{
  "num_hidden_layers": 10,
  "hidden_size": 384,
  "n_experts": 32,
  "experts_per_token": 2,
  "d_expert": 352,
  "d_shared_expert": 0,
  "hidden_act": "reglu",
  "moe_layers": [2, 3, 4, 5, 6, 7, 8, 9],
  "router_score": "softmax",
  "normalize_top_k": false,
  "routed_scale": 1.0,
  "balance_loss": 0.000105,
  "balance_bias": true,
  "router_noise": 0.05,
  "init_std_router": 0.0192,
  "lr_router": 0.0025,
  "vocab_size": 22890,
  "norm": "rmsnorm",
  "norm_eps": 1e-06,
  "tie_word_embeddings": false,
  "optimizer": "adamw",
  "learning_rate": 0.000802,
  "beta1": 0.9,
  "beta2": 0.99,
  "max_grad_norm": 0.5,
  "batch_tokens": [131072, 262144, 393216],
  "max_seq_len": 2048,
  "train_tokens": 1717000000,
  "max_steps": 7031,
  "dataset": "wikipedia_en"
}
Below are experts of layer 6 (counted from 0) of a mixture-of-experts language model. Rows are named router (the router's row for the expert), down (a neuron's output weights, with its number) and show model dimensions 288-383. Each number is 200 + 40 x the weight over its row's rms, rounded and kept within 0 to 999.
Before each expert's rows: a language model's description of what the expert responds to. This comes from a sample of Wikipedia text that the model never trained on.

# expert 30
Headings and quote openers
router,167,162,139,199,220,153,206,214,172,168,202,224,244,186,225,217,146,253,230,191,179,128,139,225,222,188,163,239,247,217,208,205,180,144,173,214,127,157,230,211,279,228,203,232,126,224,235,196,233,209,235,200,163,226,225,174,176,183,244,212,104,119,171,97,223,181,230,193,108,144,182,281,136,279,175,187,239,250,248,200,182,164,144,245,171,251,238,194,203,223,211,221,162,278,206,171
down0,221,223,155,230,184,191,227,213,217,231,157,148,298,230,118,152,191,260,151,224,216,168,125,176,238,188,163,251,228,262,197,269,195,248,157,166,289,188,173,237,220,271,262,162,241,147,185,249,198,226,119,265,212,151,249,215,239,166,223,218,178,266,256,210,251,183,258,212,252,227,211,177,211,197,200,195,189,186,271,228,128,166,216,219,240,210,184,158,197,162,157,234,237,176,130,167
down1,166,223,207,196,122,248,253,247,227,238,172,204,217,219,228,269,249,154,263,278,182,175,172,184,249,227,177,247,224,173,241,215,202,189,207,156,200,137,171,160,182,186,170,240,228,143,282,172,188,218,173,211,192,216,191,186,216,186,182,183,276,184,211,208,218,267,160,215,181,221,248,148,205,239,172,158,147,153,254,208,209,252,200,274,174,271,115,209,224,164,201,175,209,153,237,171
down2,179,153,224,143,226,141,123,175,224,198,228,230,201,237,143,151,210,164,131,201,204,227,234,218,244,186,196,222,186,212,133,184,224,321,213,196,299,165,170,184,175,257,246,285,138,166,175,173,232,203,221,209,143,117,189,186,181,184,165,210,243,256,278,219,197,178,166,178,243,236,187,235,212,169,245,223,213,217,171,240,289,196,231,98,183,158,208,244,118,220,132,200,209,220,197,196
down3,231,215,198,235,236,226,194,187,182,205,217,193,184,183,184,145,219,157,176,260,260,137,200,240,241,191,193,240,163,130,191,210,248,188,205,205,152,218,253,225,131,210,199,248,238,132,177,188,206,138,221,248,205,242,207,185,202,253,200,197,293,196,231,252,188,167,232,204,211,213,132,263,173,206,315,186,207,271,189,206,209,226,179,146,190,261,171,270,160,198,216,217,191,179,208,257
down4,228,143,183,212,200,240,241,224,171,184,166,186,130,240,171,245,131,227,187,212,170,205,228,223,192,254,227,261,135,220,217,166,138,153,244,208,190,192,209,226,148,240,172,218,205,187,173,186,185,155,186,193,162,181,260,187,246,267,230,144,182,224,195,239,262,238,202,203,237,143,206,195,202,257,180,138,188,264,185,176,186,235,248,223,192,238,233,148,233,223,182,194,147,174,169,250
down5,212,209,233,202,135,152,235,231,132,201,189,170,160,152,251,172,215,228,218,267,291,197,214,153,213,208,68,162,242,132,266,165,171,164,236,174,298,274,223,170,129,200,73,214,199,265,214,224,215,242,197,231,207,264,239,147,135,212,169,218,211,177,104,157,252,193,88,226,155,256,207,242,175,184,251,265,169,200,229,182,259,207,178,223,195,232,163,189,176,151,130,178,204,204,119,200
down6,265,143,180,169,213,189,278,231,197,167,143,222,239,175,228,209,238,119,182,253,170,264,238,213,194,213,148,210,156,234,210,228,223,222,206,192,169,225,202,130,204,144,160,127,197,149,176,142,176,138,192,238,78,169,146,242,207,248,180,153,149,222,248,116,275,122,200,157,192,237,183,247,196,210,195,159,227,180,254,221,223,179,112,256,186,137,197,165,205,263,161,251,151,208,160,159
down7,179,182,230,287,173,181,201,210,171,221,248,129,182,217,249,197,233,245,215,185,305,204,255,236,220,239,267,187,229,185,193,187,166,196,178,220,111,249,193,137,238,130,201,194,188,185,160,185,223,159,142,200,105,209,254,209,203,185,203,253,209,166,260,224,211,171,193,213,123,232,218,236,202,211,160,283,181,166,131,149,148,211,217,145,223,132,257,218,214,259,234,161,227,195,157,197
down8,192,161,278,189,193,205,193,254,257,191,212,256,249,186,156,199,168,210,105,302,213,211,187,216,187,251,168,169,214,177,206,212,201,205,203,149,271,169,168,188,175,173,192,222,265,226,148,173,182,193,130,208,226,205,176,254,152,238,182,204,138,197,176,146,175,193,178,164,193,214,140,268,182,161,259,166,206,125,183,136,258,107,285,242,233,300,158,224,161,193,155,252,196,91,200,208
down9,213,242,196,173,148,200,194,141,192,174,228,200,197,158,215,199,183,234,183,221,147,182,131,201,220,236,159,243,241,144,191,195,100,198,244,182,197,191,235,242,130,237,185,235,208,163,193,214,167,206,165,178,217,137,151,194,195,210,122,251,154,202,248,241,189,229,221,253,193,198,157,193,246,122,244,208,258,154,240,157,84,314,275,193,177,223,223,247,131,203,233,203,129,180,263,249

# expert 9
Numbers and sentence ends
router,269,203,176,201,206,165,207,239,218,278,161,264,179,173,235,200,182,189,224,144,216,151,292,191,246,189,203,232,252,181,117,220,160,163,159,225,265,184,213,170,244,211,237,211,206,206,210,258,144,153,230,170,189,141,89,243,226,177,265,185,211,150,175,158,167,217,220,222,250,186,189,177,230,171,171,207,191,195,158,159,237,137,212,217,209,246,182,167,206,175,254,203,241,84,222,196
down0,207,187,191,212,194,243,220,187,208,174,236,150,233,202,219,109,164,232,160,231,174,297,231,191,208,258,179,219,212,192,181,231,203,231,201,178,188,181,155,141,218,207,262,160,220,214,155,255,205,238,232,130,265,276,228,143,160,220,189,240,172,213,231,186,161,248,185,202,281,179,180,174,207,162,246,169,130,199,179,219,208,255,174,158,120,184,213,198,208,134,230,253,143,237,229,262
down1,179,211,147,260,218,175,231,224,275,205,195,195,217,255,221,184,238,210,177,133,242,208,201,206,247,227,209,112,189,237,246,160,187,161,186,251,222,279,204,165,251,284,196,157,199,172,206,260,209,148,195,150,186,196,187,223,243,207,176,197,165,274,242,175,171,222,208,188,248,161,192,154,244,172,133,163,217,185,184,202,223,178,246,208,210,162,158,227,131,168,160,224,201,264,195,189
down2,187,181,257,195,167,203,188,183,118,290,186,288,238,206,226,170,270,199,231,170,209,218,262,200,289,312,210,223,269,187,177,160,225,283,129,190,201,222,186,187,286,155,155,185,222,253,152,234,204,200,200,265,200,250,162,172,188,147,183,130,159,182,165,241,276,258,195,258,231,131,228,188,187,240,191,180,193,205,247,215,186,228,165,239,225,219,194,222,153,206,196,149,255,187,159,184
down3,143,196,259,272,139,224,234,170,208,147,185,188,195,267,162,232,183,187,170,232,192,238,230,195,196,142,221,177,181,232,199,251,216,165,176,168,250,176,192,234,176,157,145,237,207,140,185,201,249,166,159,224,268,182,161,263,207,133,158,186,189,220,183,218,162,231,160,230,158,201,180,218,181,191,211,211,143,147,214,209,237,199,258,243,267,171,225,208,171,158,229,147,191,158,254,276
down4,216,238,238,213,254,195,218,197,234,222,243,230,180,252,237,111,190,161,178,119,193,105,202,169,232,168,180,250,247,171,296,188,198,211,136,224,179,204,208,207,224,238,212,218,205,197,203,98,254,214,195,204,124,206,253,225,152,224,302,114,185,234,169,262,200,197,240,136,236,246,246,147,163,146,203,208,246,224,145,213,189,211,152,201,187,246,146,179,178,184,188,216,243,183,168,142
down5,236,183,203,156,199,182,170,164,185,161,239,133,191,234,176,271,250,134,236,224,176,202,234,175,190,126,205,197,110,274,229,202,183,213,212,212,195,156,146,212,228,236,166,246,210,199,201,135,219,234,265,198,212,200,216,200,183,170,264,217,197,245,88,272,161,157,240,201,244,207,259,247,154,233,251,171,242,201,199,213,264,176,192,164,241,154,158,134,149,190,233,115,139,217,130,185
down6,175,182,155,214,200,156,215,300,225,149,189,181,183,203,263,252,189,167,175,209,226,184,210,204,233,226,172,226,147,189,210,243,91,131,198,251,201,138,190,168,221,222,236,230,168,178,260,207,148,126,172,159,203,228,231,154,173,159,189,121,168,220,147,210,278,223,198,228,231,141,228,193,189,214,251,251,227,189,158,197,250,176,211,213,224,279,171,208,192,232,188,217,252,207,211,248
down7,105,157,221,155,168,188,176,186,256,199,212,78,107,224,123,222,263,219,234,191,146,168,238,225,199,180,236,181,208,198,253,163,180,194,224,109,222,234,111,175,185,225,219,211,182,187,223,155,284,303,176,222,212,113,207,205,191,270,203,318,208,174,198,182,147,211,229,213,171,251,176,157,229,159,192,201,273,289,241,236,164,204,176,174,182,181,278,182,229,215,240,202,233,206,225,164
down8,224,275,194,153,189,203,265,258,171,222,252,264,218,226,249,209,143,201,220,249,189,146,212,225,224,224,187,289,227,221,135,230,136,230,203,169,200,224,219,134,229,185,228,276,193,232,169,200,111,251,224,205,221,254,201,209,231,191,222,127,176,185,205,284,207,184,242,66,176,176,222,189,191,191,178,182,232,212,214,189,255,236,178,148,170,199,222,250,280,157,235,114,173,219,237,259
down9,204,197,232,234,200,181,191,248,225,144,176,210,235,305,240,157,209,198,193,206,224,220,233,127,211,165,262,236,181,203,204,222,239,243,242,195,210,181,225,229,234,226,231,248,236,141,132,190,271,144,207,219,182,227,205,209,178,217,193,164,125,209,233,210,234,116,244,167,222,248,273,153,173,218,251,155,183,202,177,175,198,168,140,192,196,172,181,258,167,209,189,169,99,153,152,304

# expert 28
Clause linking words
router,248,241,212,215,181,215,240,315,183,229,205,174,134,219,156,158,246,204,278,128,193,150,219,251,269,163,169,224,283,139,219,148,134,192,180,249,146,193,237,221,241,202,176,166,278,186,269,212,171,148,223,212,240,110,258,154,179,180,222,169,169,222,133,136,220,254,179,189,243,188,238,222,260,178,263,177,225,201,207,194,184,206,250,239,233,243,149,153,218,244,232,188,283,146,199,143
down0,197,150,179,129,201,209,119,218,249,243,202,206,234,151,251,202,240,169,196,195,216,150,243,188,240,148,233,186,278,140,219,283,222,276,170,173,223,225,167,177,137,187,172,227,139,252,198,256,174,225,196,168,200,201,164,235,225,215,222,233,152,130,188,225,235,219,152,196,164,187,194,188,166,145,142,183,239,153,209,155,170,223,174,208,229,203,174,260,172,164,193,157,200,188,192,231
down1,186,154,169,114,206,166,224,196,184,190,183,319,186,125,143,172,225,224,219,228,190,166,181,212,199,209,168,214,222,220,178,177,220,210,166,200,131,260,183,226,199,184,168,213,207,222,172,307,124,210,283,232,161,181,215,227,196,157,160,209,201,178,288,206,242,206,141,217,176,161,247,201,269,210,222,155,137,191,198,198,209,232,267,237,196,239,236,158,221,177,194,263,152,186,174,255
down2,206,251,201,229,199,159,204,213,269,194,187,187,172,229,191,256,140,191,168,253,226,154,193,163,215,189,327,193,182,170,212,287,262,186,205,130,307,140,242,187,125,174,214,221,215,194,238,183,217,208,283,218,205,211,228,193,223,181,162,225,175,96,237,205,139,193,250,207,133,234,192,219,182,241,274,168,234,200,230,216,244,107,200,208,181,197,166,166,196,250,178,186,211,169,150,124
down3,248,159,264,179,112,185,164,174,181,222,201,156,213,157,221,228,175,236,135,223,155,236,164,225,189,178,224,194,175,195,140,150,204,235,255,157,317,204,211,189,185,160,211,132,156,231,182,245,214,172,208,231,149,284,178,247,220,235,242,209,154,255,169,173,239,232,155,245,252,248,259,142,228,213,183,220,183,167,172,169,192,149,205,132,140,214,214,286,198,194,101,268,276,276,181,105
down4,201,282,225,184,222,193,123,182,250,194,191,164,183,241,199,226,175,153,305,251,196,183,172,176,239,149,209,252,147,183,234,207,187,186,172,221,219,99,128,172,180,155,272,198,237,208,216,155,189,188,160,196,204,213,220,174,206,226,202,165,190,225,229,172,178,217,140,257,215,198,189,187,238,257,143,177,188,183,225,188,148,214,170,266,306,202,205,118,243,170,213,188,160,160,132,173
down5,172,223,198,142,257,155,258,221,147,197,222,189,211,227,154,200,193,210,227,208,178,190,205,128,172,120,252,266,191,183,176,172,174,168,135,153,215,166,147,143,186,204,174,180,218,220,119,241,190,168,172,177,242,231,127,170,189,305,231,203,223,238,192,184,100,151,229,209,216,169,153,229,232,127,221,234,245,198,183,258,197,218,263,156,115,140,193,235,131,256,247,177,145,237,125,191
down6,177,280,188,217,189,204,213,231,242,204,176,180,176,173,277,180,297,147,202,189,161,137,206,206,321,266,190,238,218,150,148,140,172,198,197,225,195,180,283,206,154,235,159,238,193,215,249,225,155,196,235,149,205,140,294,162,195,243,162,146,165,217,212,143,183,196,175,266,281,163,205,131,277,243,185,193,231,196,139,239,211,133,185,275,149,208,151,175,171,187,240,209,222,254,190,129
down7,214,220,204,176,130,180,210,252,210,156,191,194,186,177,121,231,221,195,249,158,165,247,179,193,181,170,245,204,252,243,192,178,151,111,161,275,213,227,126,216,152,240,265,168,200,225,187,216,213,184,249,261,149,218,169,199,184,237,215,197,139,204,218,203,132,186,241,180,267,164,282,151,197,153,195,163,229,155,232,199,186,196,261,221,296,185,202,208,183,153,207,243,214,252,166,227
down8,173,189,201,184,268,217,230,180,120,196,167,222,150,141,263,177,200,217,132,185,199,194,182,283,193,253,158,211,237,241,198,192,203,181,248,288,223,254,175,241,253,201,175,235,223,232,126,180,254,173,196,263,225,241,164,185,210,247,165,245,271,176,199,230,147,290,236,161,188,196,286,182,228,209,196,225,214,266,225,227,183,214,199,215,173,209,158,137,173,158,263,166,254,221,208,264
down9,196,239,241,184,226,179,247,213,250,249,217,201,174,183,267,197,170,224,156,177,173,100,239,138,155,186,219,167,119,218,232,189,272,137,169,199,222,130,194,218,201,171,164,195,216,167,206,176,115,217,206,242,151,203,134,191,208,223,174,249,214,127,233,126,231,197,193,134,161,283,184,208,186,216,216,186,144,225,186,154,159,142,245,220,202,245,178,104,145,186,191,173,219,215,171,284

# expert 21
Career preposition phrases
router,184,184,168,205,217,243,179,172,210,67,246,198,174,192,208,137,219,187,234,223,186,186,214,194,184,169,159,201,179,176,230,156,223,164,226,299,196,235,206,168,214,237,188,236,289,182,224,151,138,233,145,157,148,172,275,82,184,213,262,164,156,160,181,207,208,244,237,176,233,246,144,235,265,266,253,181,174,276,217,189,162,255,198,188,169,217,114,189,178,232,281,256,228,145,182,239
down0,247,169,213,222,291,206,255,189,124,175,183,168,104,222,187,209,232,214,153,143,179,239,200,136,201,175,191,183,197,167,220,174,163,251,235,106,168,150,195,228,194,216,202,201,274,222,231,177,255,122,221,211,188,252,237,249,157,225,133,218,279,169,174,206,243,223,207,215,172,160,250,230,199,180,193,295,239,178,178,179,233,284,194,208,232,235,148,221,204,209,225,166,127,164,163,203
down1,199,190,231,109,264,236,179,189,165,221,153,222,289,242,204,255,161,240,203,209,272,193,280,145,192,230,136,175,136,188,210,250,90,152,215,190,252,212,131,195,269,178,185,155,218,257,156,266,258,174,122,197,222,183,184,231,205,232,197,190,234,189,183,192,141,187,221,182,212,217,151,218,192,142,173,213,220,201,238,215,180,222,189,167,195,195,199,236,199,206,200,171,213,189,188,205
down2,190,166,167,227,235,205,161,219,235,186,196,114,223,179,230,150,190,91,203,209,212,203,261,224,232,212,234,241,244,251,184,138,211,140,211,221,168,211,170,163,252,221,197,195,232,203,225,229,179,217,175,202,161,201,314,92,159,264,216,171,184,143,167,217,189,190,188,224,225,280,184,156,163,245,237,220,232,217,261,227,229,222,107,211,232,180,211,199,119,227,208,140,226,185,146,234
down3,168,183,165,173,217,189,186,295,226,186,210,210,170,127,182,218,245,170,168,210,242,250,284,255,211,195,252,225,165,228,226,237,188,205,176,205,123,244,186,231,168,154,215,139,219,241,143,223,160,213,128,178,193,247,210,207,201,140,232,192,237,236,170,291,198,261,287,195,197,194,220,200,153,211,190,170,261,227,186,226,175,146,197,169,183,210,262,221,187,280,220,209,109,259,203,173
down4,163,197,169,185,156,225,270,258,213,236,215,233,212,228,299,183,161,185,204,255,193,194,163,158,193,223,242,203,205,208,214,273,179,171,139,258,137,258,181,198,142,213,182,232,197,234,234,165,186,181,155,157,212,215,152,158,186,188,202,206,199,212,204,180,214,199,211,198,205,231,193,177,291,140,188,191,149,187,189,202,227,226,256,196,114,251,245,151,266,217,219,229,238,171,230,234
down5,194,257,200,158,176,238,206,181,250,286,180,217,182,243,198,190,190,234,210,180,238,197,284,196,142,176,259,153,180,188,206,238,217,147,224,159,149,209,136,219,212,190,198,116,215,189,151,193,193,211,139,141,244,172,157,278,192,208,184,263,239,171,194,231,183,214,249,208,183,154,130,189,233,167,192,244,167,184,224,216,229,157,155,188,238,197,162,162,205,180,178,200,226,147,148,149
down6,149,236,207,224,176,237,238,169,181,202,194,214,262,195,177,241,159,244,203,148,253,227,190,207,151,331,201,199,234,191,194,159,206,188,166,203,214,230,196,219,227,253,158,200,211,191,221,198,269,120,186,164,231,240,184,270,243,198,194,221,203,167,164,120,204,152,230,221,213,227,172,186,176,201,189,247,268,232,213,246,225,194,168,189,218,197,179,262,266,192,255,269,227,229,176,206
down7,248,235,178,214,221,244,249,209,260,232,141,125,249,175,235,158,328,151,234,243,163,166,175,182,204,157,310,169,176,160,160,149,194,234,97,213,233,159,190,219,257,134,217,197,153,138,211,211,206,234,113,196,194,259,193,222,231,157,298,252,231,198,213,211,192,218,179,217,202,263,237,210,183,176,208,191,140,126,191,175,242,186,222,202,157,258,198,158,166,194,162,211,220,160,141,169
down8,177,235,194,233,137,210,184,182,165,199,173,219,245,277,115,184,239,222,210,129,213,206,139,214,138,174,199,210,169,150,145,182,159,192,265,173,223,219,201,255,218,208,174,186,139,133,192,192,160,119,119,166,163,197,222,199,204,203,184,222,201,147,207,237,144,187,166,219,150,178,221,207,237,195,214,174,213,161,199,220,219,148,242,174,216,150,200,154,231,226,180,180,198,183,237,159
down9,191,188,209,224,249,225,207,182,132,191,219,225,204,129,291,153,173,86,182,197,187,227,151,202,249,186,223,175,120,274,178,259,226,138,155,168,204,212,201,214,158,228,170,261,181,240,250,144,229,189,244,234,182,206,240,206,143,228,264,237,276,187,157,226,180,135,204,95,119,220,150,204,215,240,235,211,162,264,158,131,176,204,220,266,199,237,211,177,209,191,211,118,275,213,248,223

# expert 11
Name pieces, list line-ends
router,203,156,202,112,212,158,257,211,138,154,143,224,169,200,149,202,81,212,200,232,241,259,221,176,224,186,192,194,257,164,147,210,175,231,201,181,173,229,246,173,234,163,203,187,130,196,149,139,274,206,219,169,251,154,229,248,204,263,197,221,227,221,156,209,233,176,164,265,95,156,185,194,203,183,233,153,253,148,189,204,167,198,274,204,221,198,236,258,191,243,167,275,173,264,251,225
down0,181,180,118,143,165,205,179,246,200,219,198,195,143,250,197,206,172,194,219,163,216,151,216,178,232,205,202,212,163,168,235,156,243,294,224,230,195,173,258,228,220,229,173,249,191,151,232,164,193,175,162,211,207,266,124,234,150,165,234,236,209,219,167,254,127,212,227,217,257,256,199,152,253,251,188,187,264,168,286,243,218,179,242,245,171,242,203,171,231,136,159,223,103,174,162,242
down1,245,178,241,180,170,199,152,231,265,193,230,199,242,221,199,280,169,139,216,246,193,143,201,281,200,233,169,208,251,309,213,228,211,250,182,223,190,148,191,249,206,178,217,199,109,147,237,76,242,133,185,125,191,257,172,240,275,157,107,260,215,254,257,222,243,203,185,213,194,210,156,183,231,242,253,182,193,199,201,250,153,194,228,153,191,255,236,189,217,261,249,246,219,192,175,188
down2,226,222,169,153,248,241,154,140,153,223,174,237,236,261,141,184,265,206,175,197,140,243,243,239,152,136,228,154,153,202,246,147,271,202,215,213,185,213,216,176,151,206,256,152,218,174,221,263,160,205,173,209,269,241,224,192,164,153,276,196,234,276,184,178,155,190,179,245,224,199,154,156,246,235,257,162,240,244,229,201,146,211,211,187,221,139,279,158,249,181,174,186,227,180,172,147
down3,199,222,242,170,217,191,214,194,204,218,208,247,213,196,225,162,168,164,211,225,90,206,226,183,199,170,260,224,245,195,229,262,255,165,242,245,246,215,194,233,272,147,184,131,230,227,183,161,209,125,185,153,254,172,186,226,223,197,193,194,190,163,222,178,180,237,197,165,225,207,245,188,196,223,240,228,162,167,193,228,103,175,208,228,166,253,167,234,164,133,168,174,273,235,191,141
down4,237,230,190,166,198,160,148,231,201,240,204,224,268,174,151,194,179,102,262,175,224,156,149,235,212,184,200,221,178,198,157,170,146,244,153,201,201,239,220,152,150,205,236,164,209,245,300,160,188,194,240,243,203,167,220,218,179,206,235,237,177,237,139,108,154,211,204,263,234,160,213,301,195,186,163,269,213,156,140,150,189,214,258,250,197,232,156,227,282,235,237,285,203,209,254,152
down5,219,171,161,147,154,192,211,195,173,137,248,218,87,267,203,159,190,164,186,248,222,156,265,188,174,141,208,168,233,195,219,233,253,142,223,217,228,185,143,176,240,180,221,203,192,104,192,203,141,178,184,237,161,180,208,186,178,206,110,178,98,183,197,237,240,167,231,164,215,240,151,218,202,187,232,225,236,224,174,138,250,228,147,151,197,229,243,178,256,158,213,243,168,145,187,230
down6,123,187,192,213,173,186,281,185,192,218,222,173,246,224,159,148,246,258,171,181,199,186,210,120,124,242,245,207,180,192,198,230,210,267,188,176,248,216,193,194,207,231,168,176,194,221,169,190,216,140,134,185,196,232,180,225,224,219,260,161,270,242,97,195,149,171,195,209,211,198,185,208,206,116,197,130,218,137,114,182,247,247,182,220,224,154,251,221,207,297,203,132,201,34,236,204
down7,175,232,238,219,194,222,143,233,205,158,184,182,205,107,217,248,224,124,153,235,239,235,174,180,197,209,210,183,234,205,187,230,237,235,143,181,139,246,194,204,190,154,247,191,206,93,195,191,179,291,167,253,184,244,244,119,150,164,221,175,154,210,174,216,170,236,218,138,184,178,188,255,152,191,273,227,208,203,228,167,200,156,117,161,180,190,216,252,168,187,123,141,246,225,193,183
down8,269,149,129,157,192,199,190,149,240,169,215,225,191,203,226,201,192,210,144,138,242,178,161,222,257,249,236,205,180,200,160,154,116,225,133,275,184,219,230,177,200,260,233,250,226,205,236,227,171,198,211,299,207,168,225,199,219,157,168,117,185,163,179,113,178,201,287,157,181,202,255,181,197,203,184,176,199,185,178,242,198,100,197,229,249,137,211,191,202,160,256,150,118,286,204,294
down9,151,165,238,179,226,130,170,234,193,224,244,231,235,208,238,133,236,200,176,218,177,148,189,58,223,240,208,258,172,172,185,186,176,206,229,159,92,231,97,200,115,206,224,136,216,310,177,196,209,237,153,139,180,145,217,208,205,239,241,195,160,277,167,157,178,188,192,133,198,255,215,186,245,167,239,264,179,178,227,202,230,183,142,196,200,219,232,206,259,230,170,178,224,143,206,203

# expert 15
Function words in descriptions
router,239,249,189,259,176,178,161,283,164,195,177,149,214,120,279,204,142,207,191,195,145,103,180,217,200,145,178,197,188,248,186,228,265,220,175,242,240,168,245,192,255,191,211,189,210,206,286,160,155,168,184,266,204,139,238,141,168,113,163,178,260,160,219,139,209,192,162,162,222,208,278,249,157,270,155,221,176,233,203,207,189,265,185,222,172,144,177,145,218,205,204,148,237,205,221,153
down0,226,172,169,173,172,209,165,206,164,154,233,233,182,189,229,217,204,198,143,163,216,261,190,193,194,167,191,240,181,229,134,243,180,202,221,196,174,209,197,221,193,302,131,125,262,182,222,209,195,158,191,151,231,194,155,212,204,211,194,200,293,162,188,201,231,188,237,205,205,110,146,142,217,223,296,189,230,214,184,177,163,187,279,265,192,187,199,143,188,247,253,169,140,190,184,279
down1,236,193,106,212,216,137,200,187,184,167,129,262,223,292,168,156,158,187,187,231,209,216,160,152,184,147,239,202,195,246,233,167,127,167,223,222,167,253,215,212,245,187,237,144,199,134,214,195,158,227,195,184,206,179,213,199,229,206,163,229,146,225,262,120,143,179,227,157,182,203,224,185,132,172,154,245,208,157,133,214,254,215,223,195,179,199,203,147,205,216,221,239,252,257,260,128
down2,237,212,206,181,190,220,173,188,204,221,220,239,197,207,140,175,235,196,168,211,178,111,242,184,208,176,209,147,137,158,174,156,269,165,229,292,168,247,215,159,183,190,212,192,183,227,153,162,172,220,257,139,190,255,199,190,201,251,201,154,180,194,235,164,165,196,251,246,228,240,144,193,168,185,136,214,183,256,196,179,169,244,245,205,218,193,190,252,174,191,174,260,188,175,227,120
down3,168,242,217,243,231,156,189,171,147,165,98,203,224,59,176,218,213,228,144,206,171,272,109,200,161,187,235,240,258,225,266,186,285,199,144,204,324,254,261,178,216,188,179,175,236,270,151,214,194,140,103,169,210,191,228,157,271,250,203,170,239,155,225,262,209,181,185,239,242,182,252,171,217,184,203,205,251,166,248,189,161,203,186,181,140,240,151,200,206,223,294,189,180,241,185,240
down4,215,207,241,249,210,169,240,175,274,228,173,236,261,230,224,203,195,214,202,222,181,135,207,244,233,197,212,171,191,222,251,177,185,270,171,162,232,283,198,167,177,196,196,187,163,267,233,204,226,218,273,174,229,172,257,192,173,144,271,162,149,152,261,252,254,224,209,166,204,131,163,273,150,177,213,211,149,176,201,218,213,200,145,199,191,199,166,281,226,206,224,211,231,122,236,146
down5,218,167,184,222,208,101,203,239,206,125,256,205,133,228,160,236,139,195,182,123,289,252,187,240,207,185,245,163,246,146,285,141,201,175,232,234,208,167,215,193,213,188,231,207,223,249,310,171,177,206,224,254,171,256,250,143,184,201,141,172,147,177,130,188,214,284,227,217,215,232,247,249,234,195,225,207,227,243,192,200,263,178,198,195,244,202,219,185,209,202,165,231,245,215,190,224
down6,160,226,206,176,231,274,82,110,231,181,159,181,192,167,139,194,273,133,228,182,213,194,172,238,231,219,206,256,236,285,217,210,279,183,137,127,209,221,199,183,144,196,220,153,218,201,277,230,217,240,201,229,222,130,136,149,167,187,144,202,191,182,220,221,259,170,214,265,173,193,274,191,188,244,127,208,163,251,150,177,228,235,153,219,132,199,161,199,205,156,121,151,238,183,227,187
down7,222,240,163,209,167,186,202,184,210,258,209,193,159,281,232,203,198,188,198,195,216,98,211,164,259,228,206,178,172,186,208,225,277,273,185,163,233,200,145,200,187,262,242,205,172,232,119,217,195,208,172,193,200,162,177,262,268,232,245,216,230,220,205,117,157,152,230,170,115,163,189,190,237,204,236,260,177,167,244,219,161,125,143,197,170,150,220,242,208,202,185,225,176,247,155,217
down8,262,191,150,222,202,186,224,117,206,293,190,201,160,156,222,154,244,215,215,128,207,122,271,198,219,177,222,194,115,192,204,178,159,170,276,245,204,236,236,172,215,159,193,237,175,184,206,151,189,132,226,240,148,162,211,218,247,216,192,128,204,198,159,199,198,240,155,169,215,187,258,210,181,202,178,209,217,206,177,137,183,159,192,202,108,222,222,216,169,233,230,221,201,163,239,172
down9,210,120,178,202,204,198,159,157,254,137,240,225,213,191,204,180,216,236,182,275,267,182,190,178,264,146,188,250,231,229,260,196,254,172,151,173,263,149,156,175,173,149,241,211,218,171,243,176,208,230,182,296,219,152,262,135,224,207,165,202,211,156,192,161,209,217,167,143,151,195,270,110,204,236,134,239,222,183,194,199,195,180,128,188,219,143,215,113,146,190,148,230,138,157,178,270